From a checkpoint of a small mixture-of-experts model trained on Wikipedia: 9 layers.
Below are experts of layer 3 (counted from 0) of a mixture-of-experts language model. Rows are named router (the router's row for the expert) and show model dimensions 96-143. Each number is 500 + 50 x the weight over its row's rms, rounded and kept within 0 to 999. Numbers have three digits each.
After each expert's rows: a language model's description of what the expert responds to; "comes before" lists some tokens at least twice as common just after its tokens as in all text. This comes from a sample of Wikipedia text that the model never trained on. Tokens count by the router's weight.

# expert 52
router:492498521418627528435554470478545508577545546433584514478564510414478506421494584473481476464458452435396477531469449505539515416581410469515433
It responds to: Line breaks and = signs of wiki section headings such as ==See also== or = Title =, and paragraph breaks.
comes before: "\n", "==", "The", "===", "In", "="

# expert 0
router:469557526473461436486550479429473508480534523497456480435391509549417518568390467418511520520499497443504517404499453519582528545426492523560574
It responds to: Surnames and their final word pieces after a first name, in sports tables and biographies, such as Smith, Jan-ković, Dabrow-ski.
comes before: ",", " (", " |", "'s", ";", " –"

# expert 33
router:545525420496442495393552458468503491448497484537464521508591537484489513505485551509571532545494561473568436543480465505468433591573530482455496
It responds to: Words and pieces forming country, region and directional place names, such as United, States, North, South, New, U.S.
comes before: " States", ".", ",", " York", " Kingdom", " of"

# expert 6
router:570469480412621519521480432549425513442539635552471448517534485487582385516552483439482495520470480397461553565485518550483436454473483433418435
It responds to: Abstract nouns after the, a or his, usually followed by of, like presence, influence, guidance; also section headings like History, Works.
comes before: " of", " to", ".", ",", " in", " for"

# expert 17
router:544457566454457503423517466450421457502439465493477478483485454499493457490434417458509512540476465558525516501552582477540587594560480530413525
It responds to: Cells and headers in pipe tables, such as election results (%, Votes), sports stats, blank cells and zeros, plus time zone UTC.
comes before: " |", ";", ":", " also", " 0", "0"

# expert 11
router:475507612542608582336466501464535469498490475555549465464503498454555523520486467440568515435510532548463517505480475575517436499443584515510438
It responds to: Function words after a verb or comma, chiefly as in "considered as", "served as", "as well as", plus be, to, not, including, being.
comes before: " a", " the", " well", " as", " \"", " an"

# expert 5
router:535506450479558518493544500491608525502524454603456491492529496465402544444473404580565499458403646567487537562564504490510552474504517509531550
It responds to: Colons ending field labels in infobox-style lists, like Crystal system:, License plates:, Date of birth:, plus some label words such as birth and Running.
comes before: ":", " \"", " UTC", "00", " 1", "30"

# expert 20
router:482602544502490424465426496547438519488519474380539558518514541557541542484520500544512491521360440415554581539615469466478602470433534561542510
It responds to: Pipe or semicolon dividing cells after a name or entry inside a table row, e.g. "Eric Gairy | Prime Minister", "Rose;".
comes before: " ", "\n", " 1", " 2", " 3", " 4"

# expert 36
router:558455452490435589545495477450444509418513527460472500560583517518496446399487491479599508549525602466460433437478558545457598459591484532565558
It responds to: Units, symbols and digits following numbers in measurements, coordinates and figures, such as km, %, °, ″, million, ft.
comes before: " |", "N", ")", "W", " (", "°"

# expert 28
router:474502396603450485442560533511478472468513511470468546552556522592536539529598580427565522499529499433498441494579488432466587444489446441481366
It responds to: Closing parentheses, quotation marks, braces and sentence-final periods after numbers, years or titles, often ending list items or table cells.
comes before: "\n", " |", " The", " (", " is", "\n "

# expert 53
router:565500520513488474578512556563478571475518490494423420490578487455493423503426451509515538440485435417503543547468523535487498465514463534434577
It responds to: Singular nouns for places, buildings and social units after the or a, such as house, school, city, company, family, group, village.
comes before: " of", ".", ",", " in", " was", " and"

# expert 4
router:440462532516407488563461477486492495547543479463428506449425602520537517535508474545481488486510469548517448471416455509473515582465563566429524
It responds to: Clause-opening pronouns and relative words, usually before a verb like was or had, such as he, which, who, it, that.
comes before: " was", " is", " had", " are", " were", " he"

# expert 45
router:552437488422413482464569491460426470456554468447527508568569476435506533557519572495436473555433448456520522414519462489538541548573422477423541
It responds to: Newline tokens ending table rows, list items and paragraphs, especially right after a closing pipe or final period.
comes before: "-", "|", "\n", " -", "|---|---|---|---|---|---|", "|---|---|---|---|"

# expert 41
router:563448482423515509542473454546517496580498549477489461460511519464463490510524383414560514359444441478538433493555569459467506611557446485502459
It responds to: General mass or plural nouns naming substances, people, and domains, such as water, minerals, music, people, species, media, data.
comes before: ",", " and", ".", "==", " in", " =="

# expert 1
router:516508457463594548542485493521531515479508582508429530488494567513541451368540622571409508543499524469532555538478476456500505486559593491434523
It responds to: Head nouns after the, his, a or this, mostly time and creative-work words, such as season, time, album, film, year.
comes before: " of", ",", ".", " in", " was", " for"

# expert 30
router:620489586551403516540481493459510510540412458449520517539571534579378492500512399554452518484469552594403519586601511511523537500443547478503504
It responds to: Prepositions like in, at, from, for and during that introduce a place, date or team, often after released, born, held.
comes before: " the", " a", " his", " their", " which", " its"

# expert 7
router:451523568539445518474533482418410496384486486552449478469451487572544530472515519479553526514514411574523452461468504561522581550442538498448497
It responds to: Conjunctions and linking adverbs that open or join clauses in narrative prose, such as but, until, however, instead, before, and commas.
comes before: " the", " to", " he", " as", " it", " they"

# expert 63
router:511529521607509483466532490547505452531488534537575523550533626530400519486491572558519473441466486534516495486535500487517517431567473496477542
It responds to: Pipe characters between cells in wiki tables, especially header rows and after numbers, plus occasional bullets and semicolons.
comes before: " ", " 0", " 1", " 2", " \"", " 3"

# expert 14
router:556507467539411474458444526474544477495558503497483524418529527516515474596487454474554497490521497574492522554443505551470624540506503549602525
It responds to: Place names after in, of or New, such as London, France, California, plus nationalities and car or media brands like Chevrolet, Opel.
comes before: ",", " |", ".", " City", " (", " and"

# expert 42
router:470407392397453540450483468542435517456581442420473452512514515422477481436509441425522477502397434584501557452467483446470489570542517495556536
It responds to: Pipe separators and semicolons between numeric cells in statistics and results tables, especially after percentages or scores.
comes before: "\n", " ", " 0", " 1", " 2", " 3"

# expert 9
router:560457462571459461540498520575477486440538513464415395444537503565533539527550512491548548547515446473535518499506538576516527525537428445438533
It responds to: Final head nouns of organization, award and place names, such as University, Awards, Press, Council, School, after a proper-noun modifier.
comes before: ",", " of", " (", ".", " in", " and"

# expert 31
router:554535560525446498463509457504424497585380427526570566490500456516425516556450468474416518554485593485499507573525599480515555398527485577440481
It responds to: Capitalized codes and symbols in tables and lists, such as country codes (COL, ITA), positions (CF, MF), SR route numbers, MPC·JPL.
comes before: " |", " JPL", " ·", ")", " -", ";"

# expert 37
router:503443635544508475538528466459556456456581570396561523565527586531477487406409493444429503517541473547474480574486557541435509506492587461421516
It responds to: Month names, day numbers and years in dates, birth lines and table cells, such as November, 1992, 27, 2006.
comes before: ",", "–", ")", " |", ".", "),"

# expert 51
router:485497519430500491446555525478552493495491458562539488472488624501523538567512505439399544507525466485420426426470501485551588496483560487530562
It responds to: Sentence-initial adverbials and connectives like In, On, After, However, During, plus sentence-final periods before them.
comes before: " the", " this", " he", " his", " that", " a"

# expert 54
router:472570435424546528441582404520516513555428442490560507598436489444597501607463413443438503444433523528465532592518528600540510521451422441445383
It responds to: Nouns naming a person's role, job or relation, such as player, member, coach, President, father, politician, co-creator.
comes before: " of", ",", " and", " in", "'s", " who"

# expert 16
router:590449486542462463443475513481546469457526513519472483456440505496510539552491465470441507421523464562484516531462485516509455442498392595540538
It responds to: Final pieces or whole words of English place names and surnames, such as -ington, -ford, -ville, -ley, Jackson, Huntington, Newman.
comes before: ",", "'s", " County", " was", "ville", " &"

# expert 47
router:417517522471586671507527558509499497544538495476458509502506512519538449532547496501558469547479606471508512503438421507550482510634451552499455
It responds to: The preposition of in names and phrases like "Presidium of", "Royal Proclamation of", plus the, for, between, de, about.
comes before: " the", " a", " his", " Year", " birth", " Representatives"

# expert 26
router:495513436426548543419531504389453461486504497538443493530480472569524429525427547539540506587498523580434472604470479508433457433425488360549460
It responds to: Passive participles following was, is or been, then by, as or in, such as used, known, released, built, named, located.
comes before: " by", " to", " in", " as", " on", " the"

# expert 13
router:453451513496468451554509684436566456416546482449512495514441467507513540541563510496508554546471456541484414510479488549515564431449467465566580
It responds to: Main verbs right after a person's name or he in biographies, mostly was plus events such as returned, became, died, won.
comes before: " a", " in", " to", " the", " by", " on"

# expert 43
router:517532442530467520553412454501528497469426490549443511498540491418576538518512474511583502543523423533487556548442527521400394485449412512539561
It responds to: Commas and comma-bearing punctuation ending a phrase or clause, also thousands separators, as after In 2019, for example, Kazakhs.
comes before: " and", " the", " he", " which", " but", " including"

# expert 61
router:482512465581555557544511458630551553568487561562512439457371451543543545396607504531611499419446508533458550502499458479495453615604494528477540
It responds to: Final pieces of words, mainly plural or name endings, such as s, ons, ers, ians, ies, as in Mortons, angels, TRPs.
comes before: ",", ".", " of", " and", " are", " in"

# expert 48
router:501520398567519437488433496574501479533514467472620453435423462486468413467558515510532507460483435523463480465474524573486418476516542463595448
It responds to: Auxiliaries and main verbs right after the subject, mostly is, was, are, have, has, can, plus verbs like tend, vary.
comes before: " a", " be", " been", " not", " the", " also"

# expert 44
router:473448576409510480515490475495444497465513443442549472427494463517563446512416413544575485530509443442463496492534430471599511484500525578395513
It responds to: Space-led whole numbers starting a table cell or stat value, like vote shares 25.7, goal counts, dates "11, 2006", weights 170.
comes before: " |", ".", "–", ",", "th", ";"

# expert 29
router:465444570565627495409472447527418509454475452490486556442415569444474483444486557503460499468492512551573470506519552427497528460490493541469521
It responds to: Opening quotation marks introducing a quote after wrote, stating, or agrees:, plus line breaks and pipes at table row ends.
comes before: "\n", "The", "|", "-", "I", "the"

# expert 35
router:544561581532447593535488625507482492611558668553504504467479470461457501487527473495471469466525453492382534510506543616496503477397512553533507
It responds to: Final pieces of foreign or scientific words and names, like -ata, -idae, -ina, -ella, -chenko, -ado, often in taxonomy or name tables.
comes before: ",", " (", " de", " =", "\"", "'s"

# expert 24
router:443500443457484530552396527539472498523454592516448454535472597465497483573488469518459488420531450400522597512566456487532509521580386486489462
It responds to: Subject words and suffixes inside names of organizations, laws, journals and awards, such as Science, Arts, Health, Counterterror-ism, Account-ing.
comes before: ",", " and", " (", " of", "\"", " Party"

# expert 32
router:481457555537488487452570521541449457448562551465568431484467499489412473478474453474523512452509535530581412524448445572418587541482464480537452
It responds to: Number pieces continuing a figure after a point, dash or degree sign, as in 2.26 sq mi, 3.06%, 7–6, 1300 kg.
comes before: " |", ".", ")", "%", "′", "″"

# expert 23
router:560410434488423453484534501482471469621566485553530412463494556529473544550534493514434496603580494543570492501598592500595495473506581464563509
It responds to: Periods ending sentences and opening parentheses after a noun phrase, as in "smithy." or "Disease (MND"; also quote-period combinations.
comes before: "\n", " The", " He", " In", " It", "born"

# expert 34
router:539574559519581472515533566598518452480517515519494491462544524441479451521516497426556515521519499435564513477530474402547576489440506460552570
It responds to: The word to and following action verbs in purpose or plot contexts, such as agrees to leave, make, get, continue, into.
comes before: " the", " a", " to", " be", " his", " her"

# expert 57
router:562600481473507572391529420565395491474505441543599490495544461531596522520517553584536505529518600560395468379498493413539565546421517598477539
It responds to: Prepositions following a verb or participle, introducing agents, instruments or places, such as by, with, under, through, without.
comes before: " the", " a", " his", " an", " their", " its"